Experts of a small language model.
Size: 11 layers, width 256, vocabulary 4096, 72.8M parameters.
Below are experts of layer 4 (counted from 0) of a mixture-of-experts language model. Rows are named router (the router's row for the expert), gate (a neuron's input weights, with its number), up (a neuron's input weights, with its number) and show model dimensions 0-255. Each number is 128 + 32 x the weight over its row's rms, rounded and kept within 0 to 255. Numbers have three digits each.
Before each expert's rows: "comes after" lists some tokens at least twice as common just before its tokens as in all text; "mostly gets" lists some tokens that are sent to it at least half of the time. This comes from a sample of Wikipedia text that the model never trained on. Tokens count by the router's weight.

# expert 39
comes after: " |", ")", "\n", ".", "\"", " /"
mostly gets: "–", " (", "/", "(", "^{", "|---|---|---|---"
router:103065227099057107069081045088175090141135140135131176117133158153125141122116153180104126110152127093119159181076140100063128152122166155133122043148114134139106164117134097112113081105194104123157129135139147165175096113090134101136132097172075127107149103107162111105113162064096118097171078142114120129140086132161138083191123115166196108148071127144108154082136140110177154144102124104091120128177130187105130118132158065144133158131131138077165156114134175136091118144145180182098147144179145172190126155108137156166153174133162099112131120123148113132170130173172108111101122116122131160088184158094161103139079086150134152134176134089105078118090159093103076186124141099088083102142186185161099108083109132150159104136118134123095133116153096171130119195106189
gate0:064097190089112172103162112150117096105156158125087165057061187131126140092137130128170164093092157180126068136116094175185085092170090179181164167130127127125162134145154130171140155171187100158133107180151152108111135189122172151099139141143119101127075105133170176121126142162179115144111103087160159121107128158124088190169137131147101184117157095149147111141137121152089107131058188139095146167120121143194187145090073180116104132126124138186052116116133125107118166162141111145100088203145176145148155138157106159109144119181157116050146159087125133131080108140134150185170104181143136109159048171118133131108140118079128160111134109137046111121168114064116097165120148173100145123131153122136147138140171129171104150170127145161091094126140152156150121106102090
up0:149164119152186065117068096149121126172093155182153108125162110070076113191114119135067135141182056053120179149162117100113182186090098117092085097136136192115139098120095075132112042057067198089130169091108162095122095101142093133102089124129161159143142091108112093158153181110085142111140141128176089107166126076147113128095130148143150119115163150121166136081161098112168155096156123093103109146136151138124081075110148149118148100179111131090178107168087079170102129141151133108129151092113099112141157145103121108132164107133167108175075137113139126100151148110126101151117169160131106097046194152163129151158126121121172120156118152160165154071136070135136137151198155113085119075137139125055128115127101111109092102095119134106181154123147108077129133134192168

# expert 105
comes after: " in", ",", " 19", " 18", "19", "–"
mostly gets: " May", " 195", " April", " March", " June", " November"
router:121085200126082097088056120111173180139121121108124144159135175138155174158063148154139073119175175104107114111086119094072082160105122176139089102062157137080126174128152097113112082094135076120088162098164160151154142152100130152095086134133161150113098153115180168134105174145084158121157111126180045166145155080141134103137138125135210192158127153130140118074114143094160165142096121148062132143139139147119087120135126104130125145175148119084117096056117125115089142091124136133132106153121133117104138146103128026152118158122172114108069177081107106147153157115077168100110144111125110205117193137102170071204143158164124156131184113112090107128108126154151096063140139129093103101132126094145105115078145083137180119145099091139119162085149083135132114178102177
gate0:151193100166139093142138163125116197095106100158133066164174072158130143093150114170151116103184108124138172160177160149128168184064130148104159100113112107113104148140140138123150154119140193150173160087168155143151123100149126128151163195117126158106143097181089149079098182130127158138129080078188129138167111108096071172079122134099132147129143152179136134073108111068098195158096118172105045088082120125167165135179135159110140146142089151177129105121112096128096114092191128103175089122093116100191135104113156151118102179168089106104189184117152128106116176077109141133055086134090147150105102142114149107108100129085164163165122194149163123100162123105074117150122175121067081111149135129131155112132143109096119151125097169096171173124134133053122159154157165
up0:162128135167161125205136126155115121201160172149144114080027109160160144143090135111114108164148097121135166144168200166140147111098102135166109118105122098164156145180150063118111164094151070186128140089141108111119151052059123092128118113170105107093120161130116141114167144080148148179213136145072103157180122122064139131144137099101125121125091129188122151109178098181130108143125159212155129088138101116102110181170126139129095144100095107141132125146102063108114117132096132114160110133159208116107126175090158128118128072130179109139125218096134110136174138117091133152129138137135142143079101185091165137140132157097089143158174083063175169139117151167140131121144150105123142046105161151150155149082190148107103073122139160115109151110155095095186146127149140

# expert 44
comes after: ".", ",", " that", " where", " when", " T"
mostly gets: " he", " He", " it", "he", " who", " She"
router:122040155106098093102081085059184124147112055071153131125117127132070127142079081169146084103179152103117122183099102074044123155132122124071130101141178152142110172148088094092110131084107085124169098097165121078136151114110103140123073151146070128125175115095104150165083074130048172118159118128119075135130073132161156109123130105158173107156101132125113160081132086156150145126070122048074119132137107156156125108163151089170091164142184114094112132109158157091140109162116142161152180122139125121128075175130109132172215131137153121134094133152128123167116141143087157164107105144147133141167120112160149089162159142164113084157154092043070168106131126105111074134110167108144156108104144102146104165128122057210167133130138111120098131142139156127144122160078135
gate0:155163091191133147046154157134174140143176154064137083173149111161139091157195120124160143088149151132115126106176194122131133102161131114108143150096085125177098125086123152126149137124155144092096178127146096137113187146113152136137135149087190108148164138135154197081139149134167152160155098112109132149146109096127119109106151157127153122073255078186154085096119183124099152171133098098129113157095108126155126083104127112096080137107105120154143121212140103097092109117122151089133071128149170130158135133086150145120112143130136161089091165035119161145106125142097091115155109140170124139095110104078180164082073156185128098121206127148120087113147111125077197129158152155085177126122166114110134121141100158130120150177082121105103089150153092111061192159107075
up0:106142085122060116173126177072153165157076107181116143116106116123152137138091147166153077160118182153093121153111095129069137094108139150105108143111142126104102142093103073101174093136151146141087096160145129099173130146120118120092144161140080099109078133164155101136142127173124120104156186133109085094116200156166161114113107110097167167124133135081169154119122139121101114122119136178147148100121194102152175130107097119132166083148162134128121130027121151115081102181099148104148202100151093135189092098127148132088163145184102050179170127165106106133147153181145105095134097156129128144106140098192160129094111126115080108111076129211099078131129184132142142119115111165185204101135109128161179125125111175166245096106140154086130211143118137108127100119112152

# expert 100
comes after: " R", " H", " B", " F", " G", " D"
mostly gets: " off", " Off", " Sing", " post", " DF", "ff"
router:114102144072084102076057058072184125160121070064095166131145120104119187099105101123114127108146148114131176115061136094103085071127137144084095102178116144073053117128151086124113082046150117145126148125134137104159124102099123149173101147140138114095152109102144144120100174073099139146163148149123089098160105188138128095147071120169177097158099093125101068140094152134103125122145144138053188126142152162108079144148176072175103170160162111102150147050135110090082123135111124161143129125103163148117108148115140103159112123134188132103081110106100129183112141102091073136082093156109135162142162116189169119149143151168138109131162095104098176136100119106142083118101119088133084127117136156116091125089075110208128097112072104126092135162191152165089167121109195
gate0:194102086126123139117204070146105101131130116103198154162123157141086169141091078115116090122068107119136166131113183146106113124163193160149104175072113113148128162170121124141118136162102105148113147135091133114105167105196121164108176180099127096123091113181076080152134118132165136149118094111148104105115155121150118108165132125163138129081188091100099092170117076144101105101117107134045141102162093134099133129176152116081142163132164137166155133157144120151141098132200091161092128113166166127165209077133189153133101103107132189125086151143108097128119143157193138066105116121072142080179091139077191144148094113100143181140123131120140213138104142098104066063134127116161136081122170152103101092150161083172134172132082097128076094104139095117095135071164138
up0:096098130115096139082113148140147127121122149201036124074154164129108071132121093192115162116149092101177136088190080129173220183090070055127107145173123177079122152126160180146158104121114173142103120151115096125129108110113130150090122139127072111091073090095119130088188144087102089129136143133122141128161144129101155114118093114142124075128121184111182137084157148110116161068159116137115171173095115146070084140106087060139197108069111080116155159162149168117154128048194098108142139132129077087121113125145147163134104178153135146126148116132153158103134168093148162111155116148053197134069105107140159130095119096080137088128135070154164137120157114114129117145125092146126117147096149179155086168079152101108109107153144149103164151100083114091187124117131162

# expert 97
comes after: " of", " in", " with", " for", " to", " on"
mostly gets: " the", " a", " The", " his", "'s", " an"
router:116089164088053054078094117030198148129097090123136154086089195095121117120097142106047084095093169105092090128106144151141176112153130125056118100117147100076107114129117061131137122161131159161114144125155157134119079189074122120115104141144154148156147135068161165093134135102066146153157131109140059155184141177176131067068157157157183148180105131101154148079147148093137191137106102111097145126134090181116062120100106118070145111171157094079118112088152122128134108123117166133124115157121117094124092170144202142173150137170142138092080148133116111161127125154151140169140132150135181162111102138150208102131100122152107095115180117061061126062122144121144101106141138135062114116135179128156138109112147121122135127099105103090083108140145127145133114158098146
gate0:153149083090182113124098136150124170102084110143061133155083112150089126156140171110142156173120084136057154122141100128110082118138118145127064162148096122173099116157100114173070165144119107085163065123166121158115103131166181181146195127075076063131142121133105180091168111123128061149119123120155160097153092147104144156122187140178130136147142156141104117128150159145184125138159084110141135124160130118133162104178083144124122185154110148120138138129156134123156075184126140072084161137120081130132161126174122166121099141140053151098145102096111099200085081155121090100143095076148125102160068114144110192109074049161103089134087118118124102062121140112167110161148102124099117126141137109138238089148118172098132167054155109178133115156139188104099134078136101
up0:049111184191061125115114077141121074078168127105196147102156132148125120099094095126178135099130198113179098125091156114124150181137174181141182096082130129122146096100155132113170082176115131065133173112091157136145138116126092047141100147160124198078134143136116084148075116173094159118124114151109169136156043125141159109163104104108124149145098072125134137113102066108091090102110172112097150120131153135144102119122150177128173145097107116181131126136154112111118178100162125156164083112112091132144145135109102100157149120080188155147175122161075097093120154116192153172146136124108094179123190174117158091158185186108162124074174151125168138144124082100101129096100124118129174108120114169181063134136179159096148128144156094080103154088090102117149131181090136

# expert 34
comes after: " was", " is", ",", " it", " It", " he"
mostly gets: " was", " is", " also", " were", " had", " are"
router:119072171125054060082021072072227088105132098128152185101108140100118133144105112125124089135125131138085140141122155139088126091152177183121100134138178132076117150074112090102171106127150104094159147114140109125109099195094137121130136117154115142123151147071186117111138130158088115154144113090127070126116127166143178144086126128197159112136132165097139167123115112073168158107088180106102152162141114118125107145139101085138086168151193126094133089093173183103138126125132173183093103136113125133180120174133175128166123160144099177096107097153131104165137127129102142134117138143110127146165145099126170142180127056163079133115162134104087136113048143123131042108160105113129107136129105119105056143079088072183159079127149072112088130145170141127134107172098183
gate0:168090108126178126141141124141154107108121157158113077137065160092159067121137100157119099166077135141168046096197125140152111126083184054180110163169146123082194154046128085116092162127153104127181096108130102125078147161130151101185173117149135069103114151118118128089133146116146072188138084061129097109108143147108089140092135217150144145138156135100143099159149119115204093084133113166133144095123092142121133119131054132052079115134090129137108149117109113146151132127115131122142120161125092107146089135096168174140128164116172135094111093151123112084107122076118154159168140157157090157116133123059103187135104085150103151072117112142120108094089176126132132130070086137127144185057113079149172118181074134076108111095154122108134066174099121113105124083133100
up0:104156155127105084119137112216117130167126121127171164137167116104102151142102116157079089165188130212127162152053133125058137120129130073139159107148126129199064076168146185148145094192130086072142131145127114092136123138135112148132103130109092138190133093108162172231182122126067176090091149187107157152167137194146158142135149076152118103147059154117141147127141138153111143112127080126134104154131085097140134159164160096142098209105104128202148113099166108139125112113160112154132094149109130123130153135144092142098114106143154083161165171099148162158113141176204118091079127138093148079175190136156132118128125111117140085152158108111111139125081081134086118115122195132106145123146138123101077128135150118126211133162131067137152166099117141149163127181090177

# expert 107
comes after: "\n", " |", ".", ")", "==", " ="
mostly gets: "\n", " Pro", " pre", " pro", " sub", " co"
router:126092152083106102113080016097200096125120117128159142158137112190145161099130130152108113100154140095099149165071084120098103132125120159087155043151189152114096163105137110092144090102161082095114160132140174114122108143072108073140091114158117129119140120088121113100120146060098132137232079166102087162162135152118119095137105126138192083181099108142105171067171139112169147114149125156119177143146143126114147108140133060178146146102148150129154097077124189123117097166134156151095165111179107131140095166109178128134141168125134101156129129110159119155142178159182117107113139149141143120151180105104185036116115068152136105119157121084130141116106193124115091161108114097038098092129176164142097064109123162148175109145089095138126171132133105186150100139100148
gate0:128129197173159167174096152152144063135155123124108131101145094168050122101146124095169150115124106089102156121143148157103132138102145120149105116143154124131097067049091098158060128198115133131145144124110128100138106153146119072130162169135178149187115130082134170076079148150179144177123077137142074187127111185146118206068127124113118115092160095125151113178158101131163123134071156151158104145116103075154181161133138143089073154196187161101090137147148118142068134120139145091139096106114120138137144121102138165182155144187092136179128133174142143120102125135123117116126168128176132129119205161093091143145148139179169086135099125118140074043116095116189115151137149109160104073126136132135157107134160167139134046156167079084136115083143160127146177051145092
up0:178130195199173183145141187122186074078098122098130137130149096172117108101131131136154182062108142113159075115145147129087154125115151151130153124152117136098135089088088140163145130209153143112185097077116130120132114209179160122111149141096151155163096118129132124142126157171172154217123120122155102188152140128120096189082140099101119156122190102158145099187152165170115102121122166168169152039123133110137162144154130151142068116196142175149084121085137166102082172087161149074117102118060124122120150120100099171092094142162095089200138136198113124137140136115114125125102131094101164107095152114115082121175101157175123111107101121131187118069114125142158099178102143161133120132196122127121098084135097148142095124144125080117114121071154122179132128073142084

# expert 9
comes after: " |", "|", "\n", ";", " 1", "–"
mostly gets: " 35", " Succeeded", " 46", " 6", " 33", " Votes"
router:140045208071066149095070039072171113135162106083138167115093192097098123133078148117141099155169130086090122136104165127119179084099170093149066093168170122108083157127149131090103055121168110124172101115125156109173133102048138116135083126181125108086124101117167148122165099115093184106191124110159095126144140131161170125125120150148139133131103138099172122100153140122193152094127079103083126143137123147072112123146159113132104169136170092085137137064186169084081079138121156166167135122104113075111111146089136154127142149167106147124071122122104102150132134202134133105142169169124156169126158121160178100162151097113133108120192076085090109141088121135145042134137099100130138119135128130163079150107105123178103098131140110154060097127157083141144095155121146
gate0:123115133174151142092127145114082164157142164185121111086118127085125147126128127102106113161150122101165122102163116043022191125113127075136119127128109075111153154094172155125145128101072150166182110105132091016135151060111092145141078177155152151066127121136180133141178119091137120113140112117157161151115176139149169204100075129063131156128102123091147103153156129199127101025126165113108101098091103132140151100141147109129134109086105101160128169121111105121140158113139114182151105091156082077105059151101130113100073160129124077158123089113146173151133138153191128112149156192079128158116155098156094144096091168091147147110137158116183104077128156152126140136119106111188117153166136142108201145183116114101143149118138177128104093107174130062123124096151118
up0:155137092095148109163129110165184121073129114140133133152143088126134087123086100182170154108148119099096140125122098147150114166088162171105105134151161161136142125153093079156130115118164109177087153205076108205091140149113173124153119113185134145193169085121104125098087133141119152126105121145149117107186062135112122095132094181167115072163139133118113150098086184116194107149150086108138112162129167119108156180178096122096058152133120198118123143130157153114075118109078150102091126147103150116139206062128149146188118122082112153091121136138145113108164071139160177133150085118110167106135128156114143138229140113169119133141119101064113151114048134118087107122161109168108158169115147158255131131115117129099170095120133126179144160137077166155131098124097162

# expert 21
comes after: "\n", ".", "==", " ==", "===", " ="
mostly gets: "==", " \"", ").", " ==", "\".", ".\""
router:137107160079086112104053012063176108113128116139160163118122116151104145108111144155175137113138124100132152168113116151115130155144206109143130076149140140080084141100180135094140051131138145104147158141097116144172106105056117110106064062140133158121198132064179095120100126106166144085220149126142049202161118130175151123138172108190166120133135107173097147102114133110168162089111103116130143144123172162121124136154125062144150205180143101121184131073178140094113106115113149166148145125101112090160115144127182121164171149128137100130104126128119095181146156114077180103136159117120121151136143144122189104151138132197105142133167103077112064141102133142109088079143155099112109147116147149119077162091151132172127090121125103134095087163136070153141099169134142
gate0:120094131121141127099116154175172132085191099092122140094052120192169130138111148144161175166070110120156102113112161150156174086151123121145148150136142150187168100086138117098159147147115149163182088118135121157134095144141109139183169162172120092119163090162125147135145082148161100170150158081103128161158068158083089159136142119168159124120140081065166094125111090156168109159138119093081161092141157078165122139172129151118156117115098154116077131155121142106103158066120197164114125086107053103150170112125070145197084084167052170065097062100127172117130148144142067101095099073116128166111137160152150124130083129152171148134096134139174107157196110048145109106104143151101105085144164118115166159146131093127107128073144112134068129155116157138087148054138092
up0:147104142121069157155180140114124095109111129072165142141137123181220121081128152138155130173078092100147114120143131142085108071148149100142189081168107113163195091118118168113164149114142137137091124079170126144141066152147106128183166143172090106115160075126075152097148134119099117221150125132143132149098091132089139123157115154133127096148179140125152087108145124105177072101167134106108116100149122111107089130154130086110120115133118171073120175138179192089137112134066165185106116126093103104130178157059096154200123102121098163070117140122123154072101167099122095099116133082156122196078108156096102097090105112127147179157072114113092094076168178093066133146126146123136083099104139127134189138099126084095103131095180117155058126164141092165111156081110077

# expert 84
comes after: " H", " K", " B", " T", "-", " R"
mostly gets: " n", "am", " Born", " Christ", "iz", " Mac"
router:121049163063077104096070116071198121089149086135138176114112138142122190109079116105108150144169159139091133121099079088092104103144146128096110111137120165082097175153159083080118097101072130123197171108152137134138140126092079087131098121163158144142108120087153121104102147103061154110202120107118095128118118153147114111132085182150175093116111111105119109096106124169128167169117168127062137178121094206098131125126146112158126175104162088131148184069128144115066133146171124134089122087112179140134092142074120102143107101153205105133087144074113077116158137106071110131131135094167105160170128161135170125201120092088109114107164092062067139129077109138096070148134154071135090118187116156126090148084130105147125150159128080079152173158147139105107112135091140
gate0:150113165114149152141152185109105077108129171136093121143155083126082129118140149135140137122217124127132155125060164146135114117086130104111030141129149163142085142146148117164083163144153147147189115124171095170162096071114166064142202122136162054159105105092090149055141184107103157098148102120152108106169111120091179056163098149123046131095125137116115162182095109193156186153127053153131099129126111151155174135105140186154133136135146159140175120135165148084105155158094100107147180126086155110166203141132102130126072082164120098121101168091143121097168165152125125187128115136067149139135162102090111103139168137140130131119119109111111115161114137146170116164119100117120154129157181177158108086093115119151101107079082142108060112126141178060139114153075079
up0:179087118114112141153115090119139124127124166102212154126131146151126119121088087126099109140091138146127160101132140079129145122144118121103175138085160112126140128142180164123145144127084111107075139164079153110140137160131057174142108075136119167068128091141139144121117135150152114155129140133130146158139167138106092165100142111174146118129161139113164107088162157013117071106126169085132146129126114096119035089197159059116113105098131127137087081058109105169156126108142093192157130103169105118109090077148199123150187197074179120123172095144131134177175113055125131151087120141146132148045103091175088124137112124109126118136174129083171099146123066112131119069149094130123088090157114131086089155143113199140132152094143130076149145150094113200109125087135213

# expert 20
comes after: "\n", " the", " (", " M", " non", " al"
mostly gets: " sc", " Sc", " St", " dis", "sc", " Christ"
router:103101159102015104138076103070184111191113108105119131128082136128098162096116164105089116156131195118055150164119119158046132083109144195141126092113114140080107138180190072139120138113128095166124157145107131144156119122088107100114104113122131139127123115109169113139101136065096165137178100133130076053106127116168142107163143140138155137158139103132106156058128143145136126092102119041117173183148145172085118145139115122147141197112166125090105098100161166142086137091139088156128187182129136112119139141058180074122177118127153162070091106155117131110157158160117115155166141148150133128121094179137123127153136116110114110162172102114065094113081129083128101094086137076130110109139111153150091112035122191165156113131130102088071158150167105188145076145106139
gate0:184195130084168155112171132084055107164133137191140179113170097111166134125149126141105132105134129099180132144194134105211138119085102146069133173121073157178165142164141182155134071106153155129098128112110149125117151126152190126127168174133118119165115136110108153167103170116169186160146100100149132094121126048133097097188134092138104145076159149106182167101153086193100158118159068170185115131108142167129130087112169101142112138153162140139138086191131156168079150079150086106122123144157139142129156183158072162117119139178153144122167147093137190114153167113141128143097146137137118127087163107139149098126089109111190122088094133113120176119137122088101167130150132077105114166100147140213159153089068178106084118136104163114163147072117139176180124062113126
up0:151111130159103146140180132160095149140079121162096150160157170181110120174187127111138184097160113155081143153156116125102110090086096086117043105145120174125122142149123156172124170157107130103032103125163123181090176144110122119115138141141095144129129155133159064144131220164099124093099082086144103135135183108148147044105098142113184132140149106174156121136121126134175072180080167150098128110111158155034092095098119156148146116137108161104091146114127110162080102220174126107163124171111175115162093093167144139122142160101098171119123171130164082105120116113135136138109093161112158119164092186073114105202100108152119090091189117099031128179125119086115147113155137114133166118125139135125135147091104122133151150081047148099096137124111127152148109175143157

# expert 45
comes after: " ", ")", " 0", "%", " 1", "\""
mostly gets: " |", " —;", ");", ";", " ;", " –;"
router:060103173091093103051074033091122191142106116126119126058114123164104131086104098135119103094133179148092133102063151114117140118079080137167106083095148145132103120122170081164088069095121104132178103111120152127165162134110088090116091091124143122141108133113148134120147166068052147135155063086148066152178130160138107104108127118140154149167112130098148147100072088104138144102150094115124140163083150196143093066132180072151124117086137060132154098060166157115112076154122099149149161132149176150104088113110138142142166169165141156129141099125107124123150149098136145142081135129148132164159154146154178120145137130179084085157160132048089156135097142128175109099133121067110103087124111136175108139078130047180146079116132104162065129129134131125131079172129173
gate0:155126118164114055170115149166125168206157085130155070110122108160092105110119161104133076195156160158093175148155136120150146116114124081165138124134084127141190174104120150139139096119077119131145089136119167110124098097121125173132106120143094148112154112072106086128186151112092125208139098159162128105119103087132169181108133113093109145162128119129135032119120127167155098082149114138119112112128125149061088116164097091069139059118100112175150098085145084082126113076126134152126142130069160122100105176120113102121145086099112087109118169063158139111176072120177104186112173051105101187185156132069066132119125134046103115142171155132111089089168087142138097113069168185112136123099139117124145160117118122103108198123089101118132080152100193141159123141145131
up0:113133119128117093077146117076108089110103160142149093120168094093112099137167117130045142109098097126178125156102096163126107185176152145101103106098138111084150121122156085106108109074129144147117101152149131147165154097117106072137096130144097165134148102189172129080118129127107099136114146052102158106110125179114070114055146096182164125140139086136145110116145148090135160160063087133110108111106117084161162125144100113118116148101160149115097161134108132128123096104132149128108142143095106167148167126152176137128101135090196124106094161149152094192161087085131118053142122167178110069100091036082113100157116135143101163172161134107126083140059150196108130105122049079142135102174154139165152162077019103146145090093116096109145146083107057197114118123112193

# expert 26
comes after: "\n", " |", ")", ".", "==", " ="
mostly gets: "==", "°", "===", "\n", "′", " =="
router:151069158044101110099063064068208109066102114125166139107149122146114167082144164138126132105142145131122116163088130118056137110164132119135165074160115169120091129119186108069120069079166113082132155083172130105150096154075103117110111140166135157098160097082162120085171155096104142169213128085128064173190133125131143068128134082153197153135083106142107177131149102068166136058135095107110141165157158142130146087137174067173116132144180117130158098081143139130133068142163144149148144145184116144137061139115132148143143172121115129123112138089119115128156146179134137092118120149178147163119149166108156075134119109141130150140128104092101098091108138107110065106131140074080084100133152155182085149098140120172135121136089071110093145127150114189090133164086121
gate0:129120121065115171172069150183099130118141130102137148206105132044127133053094104064106165199148088077104161146139155175146163112134129178119148201130132163141155153150089160114096139100136118143110138138111168153180128150070162166125159090233124121178147132134140155087134167178133140118083162164161054146093093113149125092103142131112095147101131153155120121106115128087168124117100161117121143134151100098094192086124088170129158080132084122108108105158144068112124102164138151109187074127165100171162154090146112128133049146142134115087036128091085079139185146115124143111114100139182150107103165122208110131137145193093092093151132135095113130134184141128133138128124118183166150100093131103164125146159162117115129129142115099079087108152178137150067151132098125
up0:158165130167118086126144089108138105093086144126103131061144124211147135195128141199088077091120154152130133150140105123152108124091138080135128095104107119148076156161146065133136128123127134128153161130135073133051066113204116150117132120055143123094138159103144120147127132090136132133178067059104123117187132103166106139115180119147129137140172103091130090177078111178136099117156124128100117104068144143142079155124149104120111173148139118189143156103121179137098159038119066166055153165096155110072133174122179137118180091165135122153141103123144149134060116091128080159120150110074117177153103143079139065142107065150150149136134097099123118135109127109126138125165171080051123125213133129083083099081088122153131115111126130130119146079160145119175126077183151

# expert 93
comes after: "\n", ")", " ", "\"", "\n ", " 1"
mostly gets: "|", "=", " –", ":", " -", "):"
router:132129179078089125090066029103170110190144105100152148072111134125105150131115133137164123145188130114131139127085175118079180114106145150143072072091184136100095136090160078151157109121113090129115130174147122137151132138077091132117118085161121134144110142155171130058128150050064128120144095121141062093185137155117114124103127126126127124177066119096145137105112137097170156081134107146120115195121129211116099087114145126121103173099136091101094128135170124052087126161123104163171093140149156100079105152123166117161114132103143171115053130168119101152172141158138165129139135162134126118158169172161168112153115112147130134119161108038101151133065117103133124132104114082117080081117145135165090119094094054135111137079149067141053096136155139116156051158180161
gate0:090133079136125157134150174165151084165111136121146112157097100089176125143098120111125127150083120059143138144129139136098192126099112186153184129122084090104132148126130131137104146165167148127053118137101083083180089134120191105162189092127111147212159178156070118087078050132161102154165087186071173061129083116141145131162151089129130112123129112190097146143139101109147124173115194139088105080113094114159135118169086195049120123115128134160124133154138135137117180133116115149055188136141130094092173135151052120145081159131115102093153124144079073112108143126118163164120165109117154146129086114144191126076193099174150163129134134150185059149153114142120085121148106132155164128118078128143192103122153119122112136138134117155143097090056139065115150131130111
up0:051165089128084200121171154150136080188084119146153174164176149108128136095087107131106166159118089087160149180113095127147142128161109141105089190098065109055065091095200117161158191140127136153089112101124166118138106159136180143120141096152142168180122152130113168094120094104106169073148107130110144105146075167089091166123179090122138117092115128193121123125112114116119140150106166163080148153064107122181095116159088197078150116083164119136099147183151134143133181167103089149084171092167145130122173079115097142138108188078130110113138100160119129161099142127130162169170081170109144185140128154106179185131140161193114143166138162131138139153080110156109113125161097126133122169137102145168179097128114131153075097131160170162157061133090155116150115167120161

# expert 87
comes after: " |", "–", " (", ":", "|", ";"
mostly gets: " 1", " 2", " 8", " 5", " 9", " 3"
router:126087222104060153093070069086156109101118129090145175120125146149099088118057116087083072137180115093088152150128149090106112126147158114159082096149127118131095150142147067127129098157129100109136157159127170124157126160104128119098064110133115135088121132088189138107159094090087127107177155120128137104162174097147158120124091099129127152151130120124171075079178169119206095114110148096080189137093121147081155120138190102153093171159173081090140086040183117105120120169144149131115129141084155092126084128124120185154117128156133165096045137153139101125143137146168149082172171176108131139124161117117112108174149092116106139123154059132043090110119153114122124149101176126138109110136142168168062193141119105213141113136117107116071112119144094184117111156129126
gate0:114119117165084147188121177153129116110201086075091142203142171178113117127127132127088136117108118112113177083134136152065132108132125129145085121132146111135076126111172079160106134097126132172112099125124116172149161140147174152123121144055135070173124129072132178102181132155144115132109047167107080044144063102097103133155192137118111075129161126151185108104173116110169164094150126141102123127099136082131132135118115135113171133073126092085081167129124102108151110112156066124086131044147101124124097146070187147076096174133128132127069153164136127129111107123165095093128157142187047155138120112115154116095122126080167157102179112109148147127139158156128076171123114107083170103051034131106132141130127073117102105151132113118139072060104098119150153159111170
up0:150074126133096119109100185116143114110102138137150194093039129049100139076163089165109145131122149144167149184188110086169178131128141090125165087172126111093158137080128129095184087126157183132161097098140097114121140169098111047160160108139133167114109181129146075082120195139126126168176160130099155120129135168119164078069133125103117083134055124104040177121073159118130113124141156097126138118125120141117090117141119097123139175119140171158153078145131112136131122097110191171154150146111108117141142164135135118128124126109069074054204146115103079089130130154089140085134097107073134104113107146145106181084114170134083111117079209127147118156125138143085141149092138181122086181163135114180175086089106157133097148128184107116130172161126137076099083126117108

# expert 102
comes after: " (", "\n", " \"", "-", "A", "=="
mostly gets: "N", "S", "A", "M", "C", "F"
router:079141221067049096143105073068171111142107130120120121125156122113108124197091184137119131128134143149143147141102122131046085134179167166082089077119193164090123108118147120093130089136138125145133143144159172095137143097096132142107125094120148136115144089131144090080120085088113154115147128181159105129156100201124171105151121105140190190156120111094176092102144152102134167075126155129071092103130136170120088143088138062151112165154139136157104101141170097106155151132150132136136138164126086125081080147103127096173134148152147159136066105104130093145143143130137155127095174125083106195136105132111166116155147097203091095211174123090125130163077160135132109126126103084087045121112150151150089158078154143165128086132120097089072138166137103163144128185066201
gate0:090102189123097215080183193111177135129083130138178149109071106135160104133160113135145134115116130126127070088119102107158089194170165141154108113137122094117106130125071122104104126142110118154085110174152120130139199125115147058138217131099116106106158134124120130138117181176140098096149114133169122132118144138092167078116139133122114152217131174175209086138103084142104092140121100153059107096082072093132183125106144132083120137115094129129110139186134065163162146088113181113151132191120116106062167110101046168113115065133139204101132121123120138101120127119149148136123222133118092138134135163089117102164135138110152126182081164144115090148147129160134185140159111143119138148083104129175134094111146128063134176128074107085090125166079105157161138119122116
up0:099139198107145159063162170129093164113135121112177144126046157192167100117134120115116106139139102141090072154154113080145120171105147153107073113102119113175159136135038111085117150165088126114081088143163105097132175096109152075170111160089076165162118118147133130087155113135119079119157099156176152068110143152130174123150157148131080220146158213122175084153119090189171120126141137165091104109144112147129163102107140177096115091134102143138133138147164074155120129134118093132166105182100104089077125113082094103128142087208102125093112122117126126100151118114161105084153204172163054132085120159064118115115151139132159142171102163079137125158155131138115144153110112172100111169097113124140145156114211123068145107086117114111093181161100127064167129115126129